Weights of a small mixture-of-experts language model, trained from scratch on English Wikipedia: width 224, a softmax router.
Below are experts of layer 3 (counted from 0) of a mixture-of-experts language model. Rows are named router (the router's row for the expert), up (a neuron's input weights, with its number), down (a neuron's output weights, with its number) and show model dimensions 0-223. Each number is 128 + 32 x the weight over its row's rms, rounded and kept within 0 to 255. Numbers have three digits each.
Before each expert's rows: "comes before" lists some tokens at least twice as common just after its tokens as in all text; "gets" lists some tokens that make up at least twice as much of what it gets as of all text. This comes from a sample of Wikipedia text that the model never trained on. Tokens count by the router's weight.

# expert 5
comes before: " |", ".", "%", ";", "–", "–1"
gets: " ", " that", ".", " 1", " 2", " 3"
router:131159132073116121104092127116133181116169144179065141110179106145114145086160112081080148102146163129122129078157100125122119152136131145105097085141143122130152116088063191147101077091136148124123105155144165082105120134164120133127111158105164191125097152134035107141173152128130124165078089127158170156179107119077131105199164094076102170174092098096127113127103116151107061085122163124068179123140132092134078077156130107085121139140129109147084116148143098158188132163175144072104077175147157071102145142112173142141131114171099109141126121173108096088203140172134128053102098125127094125179197128103087107042157143146124088158143101166152097165108143175138118171102
up7:184104136156100134119131100111160188121136146141128106114139089156112130142119131164146109227158155133068077124118130112136101165118111081117113132127130116092124125151191109110128204140072058127190130135091237176154136167118128101088105129122142178050135100122113140052030136156156137134152149150170151133105135069145112131148150126121158126165129133099108166079099115102100153135111079146172160113159086150113133133203112180115088169078194170160100159151141120131149173157115101135134097108068103100113111148163090084141117122124150167128135145206129135120108145114098127140120081198177177149108110097063087099131130121158201150110135092111103114142106085152121152154157
down7:189166129189176099135139153160112130097091148160125085186148140177125143136089094132186145105121113178158098187105118155086161173169160085109127140108158125121132080141131158082082149140112130103174098129140087130111082152132144095143124088182108131107081150182114088126118139125138088152119103196110107201162064135102181150178155108192164158178110073134140154103128099098137089143143155159102080100153075152113085072082134153109144069132136110151111138159151124144160128130173098036110134130133148075177153101084128115091137104162130121131140131104109121166119144077122187162081173080116145113098173117104065150109090119145030071076122128142151186097147167126131126125120
up8:141158123138138080151122092147123130166082154224100145105046152161120127158158109169131152154100113120142094146136150125162194090090122148143154205117137088131119094143144151126188138115077156176140098142109116138190140159157078112145139092107135167223102091144117115138136137205088139111119207153096156110125073123131120122145101168135090122136129166193138102158191173113164103193094084153120151169166158110191117150068114145078134077166067124116115128113169133126114114128124146122061105163123102119130136137096106111111102136163128165136088139179190171080123102134139177195067105103122087108115124156118103132177128134070161145182137114136118141145142075071130138176152
down8:148153121058113159145082118095145169136179120069154009176078094101154154154172131141116123156130163116175106136123137128116195105159109116124063113178149122073136092099129083062124133141149095044074094124106134151128134110059156158180126105166140118134117105110127126128084180122095109152057127107149162101129146153162181148095119118080119079059159117117115074085151124136090126183130151106177111129167118098133153086115132103167110173053083102107068099118157137135165096134152116158137177096075135120073112134149100081099138138112137095114167110053114152131121186050111122154144100144122106121142129121131147117113120098164126173165102130157159134132141188075117166141122
up9:094146127178106112113225116088100103184118176074108172151134118101100147142167148106139110129082120148152158195139130153114119065106093122134157150118147098193143129145176103160138122113151083133113126128048173160138149133136131118136118101143141162134182129124130142085104075223109095097133185143136115110109134184189134182160139148124059108106173162107124079098152128176123117144135153123135144150139121154145175093152130193152155142194081160088129121109141166086142083105176176081152195141064160150147108171153131163143120149095102101104111118112131172124168161139147101171146100120215162092166097107104086117169152153140143121134135152164170189171159050104149151165121
down9:113090156056148083145131139138142118148173128147134071133167158139104098129085118191154128163158129146183118147175133071152165096082180141080155072144069097056118158119139119202179107110151092162136170175155090093152146085089113125092074156140144136064096148096151122134172175193149137104113100103106061155168152102126100124089135113104149123101118172116173110122076134161143177096097141149114141097120125156102129155137076137070105096096178172078152084165121114149139106075105088131113115138156101142070085133041192107125116172133124139143089155104132145154154094091160113104124078139135090173147092102160148094080179125155132079105197086111107078145150119136126128099120
up10:124111105110094101151189139120115170101124125109031103113037134134094110120148125149194166109156137186187076153091111134147083176058179092143112110130178123155185117164143176132162157097123134127034143108082162101185132137137108113188052098082159169109186101107111163113169119171139187133129101119141117119112158160112124154148125079122075145105150174169171125092117101184154131162144132134158101123185134086158105134173112126184111093158130090151081141150065157158108142130114186139104138157166147102147167152138100113148092158142143147073114171106119142094153146130132174152070099118125104120161063082105123146113175162087133131161126155139118155156182116098140125134085
down10:141104056094137180103122125095110106149124123125121169144118146115047104140086199087114141136108088116132038158128116150188149095133120130172213186082118110115058097122125097094095133151111099121134168154125139116122199153145150128147148090127106076098124171081095097167102078092131102158088095141093152117104130074147171118118149164153140143144166126130134140130118156150142128082073151126051153131153111093118111115178173142118129150117139178071123062121112119068070093124100155135104102121146110124130124151130146135116107130082113178086126153132195118173164127193136085175165102098145148138139127097103202135153088125088117046119117127192178205136146155178118087127162
up11:134095133033133138142113109134164139094156121169079114110128128109148180140099164104143124170146123104116073142078157203152126165155205170183184120141126158097122121120134154071097149180133119139122176168085151182093121144120109049169147156137107136071133130087196090070141159149145133076082151142100099093159114089111147161098160152074086104146103110208210163161083102121105129080116126064090135109159143150092133123140125098134147151119078083138096114143114138163179143170163155114146122137119149141099100059131151093154127120109043064137130081105143115087168137174179141132147146076125091143111115100161137190170174098132137148114157154162107112144160116123098133145123
down11:122138072139142139121093167091073156145135161107192155138078131096062070141103100205133142141149148122113111096137124093101117146081141156144124128107167133157066104151135123150174142098107111124120114146065211097149108088169155164143158116091147111141118091156119171097100098086190130162121172081135157161075099119181135084154165151079078082134160123117115139144183157102114161212088124125142167121145134157130112056137179180144153168057132145120177071159182105143060151154072111121187103120133125079149099132097094146130071103154190108170138145083145100140171126099119111141098160126175159121135095135099164110169092177155148080120105142106144141143112132094165186126117

# expert 3
comes before: " ", " a", " the", " in", " to", " by"
gets: " |", " a", "ed", " was", "ing", " is"
router:163134146157126180107114147105172155052121107158099071148164114154127176137108153090115102111122081140141068112154112130210144132142157161123112191176109098164070095141157117114084116140143093102100173115140168140128119105111081126129151117079111142127080139165075139178099117127116064048177116078116137202084119113165112125112133107184177080128138115088158086115126156132091105126111130187156104078135094148146054156132185137124090152137158088127081098072184128167097111123119102143146161105134131173134104133180115095135120140069175184085103140154081144169100101102156131102112141132164170161167081131120140095059155116114064078129123103119114173159197119106077129086103
up7:106121148059094094094138127117174145115163164097105156143114105147134127125055103155159096144134138115161105087108130128124113111155082082125148067187071147132180108153160140155181134069127176153136153152092148173160102122080136172152068122174119155119120110142127117161096072171188110103150131146132095081110137106191174122137138114112104130109143231091107141129140148176117084153122130147150174104093134124115192108072158183078081131141148128115139139182097164184178117143134147133144128175120106153114122109155102095127099145098157145045118126134130169163107134146108163175163142129095135123122068051194153128135135199142167085118124086182213075158121076108104158103132
down7:163115112047184118184068110154154116148092126181130129151148114124078103176144099063107237121135078051146129125154119117134182067112120106131133141139079133110161118130142100112137134148134193109109109131098129144095157113142074112119148110120180114124073208061125181133077109127118139127126133123108165124097097108142141153128091142134145112115131115178172150117106116119187147102154052218094125129100121182138146167180118137123060149144118133099114104118099090028105162104130129182105100169119104119098094158120108130156152134134076111071096114119178114145132172139109126170050172132124137098157180126142146088102161087131156160112077097141154162161153117130147164165163
up8:157177100146107106112159101167158110093108110137082103227122157074092100133140173102162135136144154103093136115155120099120076121075132153172095096155149195193159097136170170086117151096154132105133123138169110141174106170119147067132114195146145156139109161108141140113118127102134162118127128152158152095133089206239068131192150145115109126107112175115164135109109122158155120132097095114181121191150133118136148153141116158175150069167124129092147154132120104090100151131154153141186151141104109121136149163157120095181089141121136077149091149132146155118112163089138089178101128155200139112120130181085050166170166167121129085109055132112185136088091085182111099135174
down8:083137159119117121140137125153118077116142127054184175112106114151137115112081140183062102145165182052171166108130181086126136146097133114109151148138086144106116126131113186139105070037097097134152104151087117163143076080044194078122080167162088145181166112143138045102119204108143145117141111075077156128104099126106099135142203133091103102114086127142106110095083120176139082142166125120173122143072155101100158152112122121083087113075112127101157136162190114138111120126152131151142187175092063102137125145081112131130079129126141143181139137103152118063119142059116106125101114153121116150065165094126086124127121113114137110076118106111133152112124150141176140121147
up9:128135003112139076102129153165097132091158110131092123142090110087086092136149114112135168191145141132177096163095107114104134115100218136095134126104065075124149096253182149110117084148132084156114150096067106127108106119156155172114085120111101137122091100141116176061171134173065149090102122137126084106107131138146062141136095132112122114109106158101099111072120110107156140131173167139094115091114116165100151173099097108127171121199120112205108144177126169167153114102081127091145153109131130122117102112095118129107137126178101154085108135083083102067162140156116112156156123124096137152114119064128160110147081172117116107154101105105159159119119076139127097069085
down9:098131138100140102072158097133140106154097107142122107142083133103128105148109111148152110104108150116081143134114162145144182128143095099137109172083158085062109164119132109100174108129176181172097068119133121042171148117198130137085063127092123209115113140173107133134084159124133137123143112180189118083137087089073081176101182094211132179102136138074138124126155122086123089152149139157069097129151075116089113130154085110125130109167124163118145130125082143080145091152109132160121106136141132116124149104135076178166126117159123108096188079100170132128151099164127132219131135079132067171113150107137142082165143123121139137118109100120065206084156115148119226164122
up10:112168123143128153133132130135109122197125132127169110162111076168072139077146110091119177163113108057065056120146168139116113108173117109162129112125081093130137096113182132116117080137136059145162158154105131148193121121174129150059122137113141112124078100113158104091090136109123113108129152133156153136171121153174051116168038110146139233189085126092141141129158110150128164155132118146139113113193161116182105043142109136100149125136143148156077144108141127138154112150150135146096123071139192153077142140154113122061150162164162099066133119117113111120105072151065113078116164136056142108176117059126165158097126139169114142135114099109129180089129158118170168149138
down10:113123168110104106162124132187086105135125136099140160205108151106148133167142123154176099155146162133135193153156116135097146144109111098098138125134166149053103101136067108064160117121155161136096093179082181165123110154072147018098170159074109127157162100159069112113113240129100145191130172088158147125129124112122092152140095109158120089105128132122092180136107079136139082103132137119130072188093136177106129147127124082090175150154096128153054168180164085154095173131115104163113124141137100177125122102162142127152106116111137098189073102149108101160097197185134129178159141149138122122096133102148114143120135043097117146143151124108102105154104079136173130128111
up11:178163095145124105129137139127127142155179099206105149138080177092181082124111110111170146111152142129161165159163102106120105168078143111141168107157156119115171093120132152117142147083151073132096155127158151169097178165105103107134113131111141127125112122125072079147132074158179057159158112095163141163128102153166080112101113062080111139149146131127113114145141098156152068182155142158127143153135154154077125117152154150201121126215171194161135124152111162100136089151140094073132093118087104185118158137132093068135128111098169185115157150160170158093151194121127154124103150116155115075134125135106132161086166069130150114113123033123140144150152083202146203059105
down11:118032160180096111151109106133073089104104172077139116100164133172107112139135160176140158037156154097134151122097101144080171105137117155108103158061136084079091123154151167151117126105179196168131106154110117083132104149144153074151105116144093131150120106148123104149112139142080147128121085167050137115174092125116124080156117163099125149057070109123131159166121146121181135120193106107144124140171096129090163131170103124141151119139103102113149099132132080192116127146107118134070177115175096127127177116147155172152161123103186131141139182125045145074112131075197113162108112136127138073128191134142102185092136143140156137111122199129105118103106069157160068159146

# expert 13
comes before: "\n", " and", " the", " The", " S", " A"
gets: ",", " and", ".", " |", ")", " of"
router:142171090135147126106157075138152081128098133095141107146091106159072087153115123104100129119114135084127158081159180139108148185133113105161149171144158118121088120122140140142202140097112192131085093104094139142159074144085112052147113114110087136142124139101129187185150104181112099089128116093045121159075163114150074072175160115116121068151169151106187079099096173138222156168122146150130119157104130171150125101145149121171141141164100085143126083104142131138120075107167195089071104128157083137159145165171094123128124091111145142139134109119127185103088106159154095182058192084188173155140130096154162138118117109139115099127053142117145119134122126185106142161089
up7:157179153121052159155156148098126094094053142184132127138171118168171129075165110134112086129160177127177175113111160187158118132116166144130158113133090116147150163122175155154096114101091094180123135075107078134115147146132137125118135143095190102093176115110156096098118106189159166107140159147161111141206099165136220090086126135102130161084124116104083136151084104095160128175131120156120149183094143132138146144143128186139063118129118160131097147173188135152150069126146133119134141163142130112110089115134074120072086130208128099139184173121062141055130128134159129100125114133155149109074195088117125146169108117127221119108107145176158141142153098071158157123135
down7:139119131215174059154182147123184112133155063105128158144177130061081185082117144147102141130082156079103138151051141051119146098058161161125119098168091126188129157118137158094133120115214120218152131132143095135136158147174134112135162104077123146153120094177147108080112159162055118164126158155099112111141132110145113168111127126138096131103054160161100108148141134160069129116110159148174123116116082127149148125152150151081114070179147179139098153146207119143155163125148081093175172122090084078083117086083107083120166100126127121125112143088115120094131078083120154121128149123104136114092168103158144083117152164132160114111137155153074140119117104118129105105103
up8:117133148178110088149219106154183140115135133163106157180118127100076126191117160128095111170147116144108172084127044140109115095177136102125155171138119125183167150073117117153112158157138136119178196170143142156179185158104158107113133085106086127195108131167115141125096056133168080103132136121159179136176033142165131150185150208123136132150098122117109137086155156163108138139147161127107166135202150130160116131073138166115121079140163133126086123118136128176130125164147136148132082142096089088115181122146161186060108162134123170106155108134132077117146083180099228098087096160084118110134108092105110154135106134135121162133099162141144111114112079132150157134104
down8:152117138077148089088080138119127122125159159154103150124120150150094170168164091092124114121127216129124152159103146125069112120145136128112136104099182056106103126118070092150154134151154102093095150122123041194117170158114124098095110135128099126077128144125115164170132148141193130093147133111119183150158101074165189128131022134084095115096098107107188104115114080125173140100159150087106139147176097129169133129107151125135174083115075158159077082183163128078166149106094160194135061111172140147096137111166175094097098144107130119163065103112124152139157181176091086099149164131116155112118121152151162065134109169192113114144131174150142171142180102142167135114149
up9:163156089185091157132116082089141132154136143154069119150154163136150080141106120145158154108127136177171133131139104130163140091188113166080125104158154154161165112108103145100152097144142173126131155164093152121085134068142137099171152109212188108145121143111119147094091167173151157130150163101142144177141091144146097107116072057175076178148160111155142108108156107144104081131175115091148127106107129120189127097122140162145121098157081109136083167130072123056109209142132106111048093141075156129157110058124155115090102133201096131142065200208119088138124152097098093099172136159091101086144124173157112135144129117145148142210142127106172115139076123109118154102100
down9:128177137076144118137127087124069174209144099048155168122180082116193127158099180115115148157120190112128146165071084143133167132080110129119221127116137165013148147134149139104172147169111094107132146132169107161138110121097150070085122153111077134116088105175141101176114245104127133140186104086132177149080098136094120154094063104112142122116173124137129178137099086077123136108126104131130142106140094097116153145094128098128163154106073140165078170193174100127130112150153113143123111119122119161148135083135131106193139142115138105132080081114128168141145155120148105222138108121131090111102113105174147132122172075109113158153109145083134132133132139120128125118147
up10:169124108149130137123152123142127127105156180169088163136078166155163136063086132159148162200138158167110138138146081160163122145069165138131174123167126103152197143106116129107115084162135128128082126087147082135183151106088139136094104162141105160145133088097147093087166103208186126115074169147134123157135142093138123132134070145146087135074158124057110142148125193149130112123166164121093163098144149083099164148092088176084077089079187142111113171143109142125196107145190156115210136145094114144084163104137134091076130061092148183051134081167123163159150146147168140130136133048077109130167113143109156102137140128163131133119133152150144103139094060125121136150096
down10:159114106088114113145069209142128074110195105149167105119159164097117202114195105192164104109120189126137080132127099064077146147165074140139129190089106200194128102133103101143051166121114168103086161148148159182151164170175145139120134143106114101121159164039095108135226091128107119122155123066164061136199108077138122123150173133119077073122120124118119136138133114114125145130143142169099105120081134121127144119095079118159153155159115110128135106122091112100061086124092159092171091127170149096112160162164112098090094116081139121131140118119118163117106180086182110110101110108181139139100149130117095120159141143145137144137153129143154157115142094109092110079130
up11:145166077185111136144129114130135189147046130154105153162164131131120091113142098159099187169106073107037141169188146120161112090158131168096136132139136132156087165154187150116125133150105074167137174103112120143126118084114127108075162126185162148171163101075123157157124099174199184131159214150134153170123128171156089110115116101149105091156161128128099107099120092072134116100140081096143092099135117162126192122088048117140132136173122122043135181121128139080122214116152139126181116104113137126124077179125122068097125149093168125072111148102150108132100117111096163107102114154134131115101089162075125162123147113121111146181111160137083163148183133143118193128129
down11:141141128092128137128109117153146175135167126127105096082127178104233103124119143103139129120164131128100194138110144123180097119109115106086091113082142112074135149152089090138166044104100149086092108150160118160097146143148147114135144130131095167114106109185140060111121241131093124109134175052135146105144167144103126138170115076126118148129136069096134107120161167162129204128101176118137107181127197084127135119086154069109115123093130149169105138120189119149142137162113089109084179175100097153145140126136144099114085189076151126152069173128137090123119146104116086196143142113158136150152192111167103168106118082102143118095133133056071160086127130133102190134186

# expert 12
comes before: ",", " of", ".", " in", ":", " and"
gets: "n", "\"", "le", "k", "ity", "ure"
router:125093083119112156121150122115098163149096107086164042130070107223149131186108139162119135132146106145169087094140142089129113119160077066063094098094127133128089160114148129161115052095140135127117115102115122142169171132126084061132193136133165112100113134152089075169071152139120129092119122105196127137116173096137076109097149171093100143104148107158102108106112063122175108152086119120137093123112116057150074122148183158113100097138165132143076116125168089141144121114123196090065107162135145116114095167118057171145128163140164121157102134122149134102089105136110147129088107177110055120173122075104081124118157122146116123128086092079106113121142175183048181152124
up7:118147088096142169072195192115119000120152134150127166142109096135135068174108086149146111128191116139086161122047070151090113052072171137131095114154120114149135134164117101163132134152118131107133167112160131144150054155102164087152062159146137128131115133139121141143111165128145142166120169138138122128145123147123162154193124116087111165093123079100064187151128079126187179148153177140095145092129121124114120106112122156130131086131120169108123132137107113127116156132151163114091156169088150161119091114170105126081136145170174120086109154200188072112102114137102199199155102178125115126155140091148148184132095141137175120148108195085170111113131115101087160117109
down7:136184111121106116119102102125124153154132146043138107152161088134147100091137141091104126092105233090143152115116081103120125104161140140090101126124146154037082161155130105083167156147182103122067117104142161118124158089142049091157122131082127161143122119169160076109129255150131103122127140107156160123097143117114134156131092125149106095158155153150148149089160189111131157085105091169134092096085127131115147174112060100124127148123079137136123130148133158126096139128101107206084130132063105141157105142110121134138095140165106118100098118168166126195088139127182055179141145118131127115131132116158130059155143068124047158159122143084086110114167133090150146163159
up8:157129077143154082108128149185170072145168094098100166182184110146107090130085126168144140167121144115147081127094129160157120161087142142106134074179144138186112137158159127159105148072138157127123136109086115095220089180124139143117115165119154145072043133175120118115107099133111214138141157106140165114120125142112159152128097119173136146178070178131102157116134173147083138097108236140062134145143110103134159102134134127153117109117140135164179142123181140097112125099077090100112139106085082140154124130093163126107136118084135083114106099121074084069136090119115141148176117164171182132073174129123111153148146160141112204172137169126178073147089097071125106099173
down8:110165101092103161080143139167059108128128096173148130067148146105120156217124104136122177079133164090148111151142136199147087150145131106165145118142116125085112103171121171174105156109146135094171086117175082088188135142141186133156130163139157156191083163088101108182109134180123064173152134122068147117087173087134130125085092127117132172136129081100149111114115141153149120170115151123120111079095118134134114117086033078166140130067133134114109106158041090109095147155099141170107099121088089072175114144154099130143135116106117131115099088118159110129164136133119133146125115156143087164111093217128118141148126087207108113158106140137044085113112115092084157086165
up9:114164110122119142102167085072106063148065141145096170149112103138139086111165125099128139179061134111096127057138118098101116152154122132090123112167102120181116108154142123103175105094139146173166176153115143140185073111125139121135138191102167124130074120114085126129133102138106134048076166168102089108115093113066141113137114205105108151142146138133065147048126114180192090169147197131146128123124171141097128122099094124041063121179084121109148143106142126107153072088166131140072155188091133104174097177140090098177030134108095145099154182130082151137125129145131154092121130138136137117147148150164125155168100111141143151118184138163127157181122153179141111135139
down9:104146152171152163141122127105089105144142092055199132135145156096164149138132164174148142135155145149104149161063150176119088138117200152146121156083100093037160133092123101167108180077151118152084106101110120154087160166148167084183131155121120143119201128167196105082129173138151115166211167089079132111134157171138170137106073099090162101110132082148111123155070076102109110154127172121149080154158128101128137155080148107108121113123083189180042174149170142126144176135136096103107209117149151131087185120133197137127116141126138096112111140126119110173123126084143139141146098145130099132078101076130142092130137119109143095089140157099088058147101135088118122139115
up10:144182097179132103149106156124117162148126147128164226108132164137134107080158124094143093098079161106083171136096169101131183056129143167081119102140171127136088085182121144110127117120133127129095119101109106173139102114119152188149139101177092108139124104171143115071125092131137151163173116149109168149077084171104087088124104031077145125101074154073136169113147141156066104111151196060081163147128118152135117145169136094104174122201046149095119130168083111125142127121136117167122158076210169102103122136140123126179101140138090089133152123114122132120121123094155130083164120145129060089126171129132125121162122087110147127058172108146143156140191087094130106101091
down10:139080132171123156135138119152136132099135181064079140144178165144071122152074127061107148153128122124143168111116099075139167115091176167147095138084172148138091135103148114119176181184128083149160160117158129125097100079138142111175133140054156091109112150161142061141109152113147116109152154151128117156172071091147143153084071094129118127117089140160101140134128137103108108101121115095171085073157119165178127112103146178080117171093204129039055161209187081109137110152079165110208122116130192143129109124159109152171142103124157143066151155148182104165142115155123132128110130103101104112057117084103112099144170136090127089112136176119081153137090116125112148154141
up11:128148091149166102132090158134116112129130173126169135176183134146124128188157081135108117119160104079118112082129116127111122151119106125138141089093122149086120130094145143109128108126152106157080165120141144111128175118025108108143109123145137157107046094124082119121113132121077138085148138078141116146071096139144205145102163101136128126162126124112125155091130038120114134109191152210159137103160162098166125122137169187157122120140194053177134148165176180127127105147092120081137093153125138125162192149163084192102162163150151151152139114102084155073177100096102104127133085093138102083123145130029141137091088149098164167054074140130094141114183147119170127176083
down11:142110165146121159159139128135102144118092125056106158140158155138064146115136135092150105130099195138089143158153132093149170144157117181135168137168169113108106179133131154121210153102228118094111110146092109143084121112138143094130142152109119164117129161070126155124083136144127123151228075096148150127131110135129100143159120104095147110079141065169095153163118156081133166142065100118091150096116156126104127134118067128079132146137086107123122103137133108045119143134165119155108138105183114138131110106105107122143161128150082080108070173131099153178050185149176068227091136153152126142101114189204089146115157158160123190101171148170112183160132111148116149127091

# expert 6
comes before: "|", "-", "\n", "==", "The", "a"
gets: "\n", "li", "ri", "i", "a", "z"
router:166136161087079116128170114140114114147151135122129107104101187100173093095103092084158176100105128069092158130134168156099133128123114107135139125145104146105114076145081067130092147124138097132104082175138128140080119096168118144162123101126142084120101151126187171129137141157181166090140173138146103088162094132135163104125114154128139130128166149156099167146221139099122145123150145137114116156153144165118199114072124158075123068105169158161063192193087092161101157106154191094142189100112128172147160122163110126074122155093133146138142104240135141140046147181207147167106140094136141116120115107101172143169102143088184125136135106110092116128120083058191120101109
up7:150138143135086112135171099101134147116149173131095134138142134149084109161140123117086132163089102130121139154027130140116122158185126211150118166144091113142110108138091145116111126130123101215166164185129221048120070101081121148060103124143102113158074146107139137064168130133142125111089115139084146100173152114176126178088071177063120114128154119107071127184153108156133123143141174137091115057081142155150132123146122140115116123159105175163131158115130135139106083152136171089104161145161122151137144149186149087113134140111114133085063083187049083107170128157177071124138107127139109097165113139108096136149079129041113085136127099114158088131139151088117181137126
down7:109093095175116154119105113156108142190122136089099071066072156141138167134188122089073109081183131104161182106075157074137116096166125119107099073062122071072114223139131112109146095140156105088129172052124146182088113069092084109162127158114131119139150127072052104156109253129133159150190123062140139132092120140176123128166106129114115129124155116154171088125114080106111172128126109078094141084141123133129118192135146167115136118150050124116147092123165144115112087163098137179118119152125079176148054132083155110132136121127141123120140101109134135132111138114165109131099130179127147138164137154105126117123152069104119088166123144102143191113112146135120146132130
up8:087176118098078125091118160086109145074151104132151130095134089129137149144150098106122142133107151118120121100154118131071134168083112151173155158159087137134081162131196105089096128159124129133109143173095123120147134110147171113111084088129127118141175151081145209066221140157141133109125152133139089132108134129165139113165101138121103151105058181144150090112166112171121161094132145138151180101161157128144108144132144153151103117108121105173110107174153164157141109163126045142124100110159122145125097112146176076142121104090210091096092171146106153111116065176073106130184099096215148121153124155121108170112152080123145045174124128104231158172147076075093143181170
down8:128168089096136147153130146194083098111116066117160109076103149161079110130147159102129115177182200088122140130116150117121121127170174156115156143139097093124114084122129118107069121102113116122151112070150173050180140136102094101072162154146172107107174133105120136167111096117106125066171142139136147148168134153147173175158049118136120142103137200157076183137162157165144063218131101128084151107122097115072123110145143068105158125185156149128109125166155155125168093158194104148130165127075108119135116122107095086122121065148154138099108165141178157103171070145112107131112176119087157086072088110134097165108097091141133135207156090091137159134136082151125087119113
up9:069106106101170126124137096121129126083124115127158115122138176073101098185159167120178117136139135138145117180109131104110155093111171127149181138174131122143124097092117143129132194127128116156097127083145088057174159119151103094130143159138131129120126122155111141168090120144110147157124155155148166120145140165120090151093110097073118129160141094157143072139088136115110090099174117114135096116099182102152117113114112134136079160137166122191221147158139181147143078178100061093129136100169132103084179093178085180147103102135134143162082147089092090047166137170169106146089089091137184092118125184139094137095129155100164134116159187106148076205117029201073107138092
down9:152099086132139136137168101170089150141102113131199097081167133173167104117088163088170132088173165167120111121110120155090125103151183083104145142129100123100072195103109145175161089127169075159146070181132114129052081125122124093172130128122099074113128128119068046116136217181103149152147149195109151166116145150130149093145084149131111102159140091097115144093110090156150118084132161155183195114140168123111165115155100148095133109125097158146186132122123130102136156138108071212122122110116092161152141103158151129171164159186153149156142083131151116149103136131132153151131104134191124168102125075185132111172135173122085124171105092047145130124158095129140176180149
up10:094067100155132186121128141126130174120098175125150152166101158151111135117161165147175127081135129111115107107160135125161099128142176138208112086108122126138185139118126159157136061167105127131143129139109170103129149086092116127151094108116175146151087123119116174136103146203195085077091114149079088136152144201082117108122130221049065107150157162134121135160117095144147165072192136094111122156180133132194089048161135100220166133154110161146149156100146145097144137142147131169075124114135138170115149149159142126172111180147100134097134098184100128182116102148149087135122062156114084090201113091153135133135129105098121108142089093094102124141127090164149173130175
down10:172134196132158156103088160181197155079134155107149121138091133155149150078177146158106078135074133087149187130152172095148106109157125121107160111130134062130124115113103152176132119161149088102188125133074177136087109108138134149137182111138084109086165126105154118079134083120166087111132129164150123114138145183132072142147141175090124089133084130175122181103163124157115124114137166157128127080105120137102131095158098143128150074103154079121113129072154071100156181145139102114176156140123158170112126171084126163090152180142175114162125164175193136152106109081179137201148109141126178075136180084126143075167076084152174076120119152100150132058075103155139129191162
up11:123118110134190173098115136155118133154149131181161135146163119093146143166120168135138106139160130132124094127160076112160109043120107115123116128128150123114153149117161114083143183106144089195049147169127119156120172162083166110152118078103138136137139070138129101175108090152139147059126175107133115193104143122147107163072095093103116148139151113076172136042175141119093121138139114153158137127154134083121088132111142103136136156141123112186116120158123127118169130153171147105133111119128086147138218088131116141126141101116079119037090178165167098174182152129158164127091118090136120128084098067089163142106068151076190147142049123152195162117143059090058169151088
down11:141122185108122147064122140191193142120194150168130099137141093097163074087079122126110095135095126146125112163092174090154145051166121137049114188088116149155187113130086105108169186146178156144123108110072101133120196173143086130104125107158176105173097104153172095144116118138103173133044173160135138153160211102153146098117174119152164120139134105107148143121192106167104149044097119144130178145106095128095147141123135132118152125138176169148074149126118151112057143117179140156109172095119134102130153115083060074095183138153089162176132130137124146127127109101112131134156150137091167146147167164118112139170122111137130179155182128095130178072110159097112131153140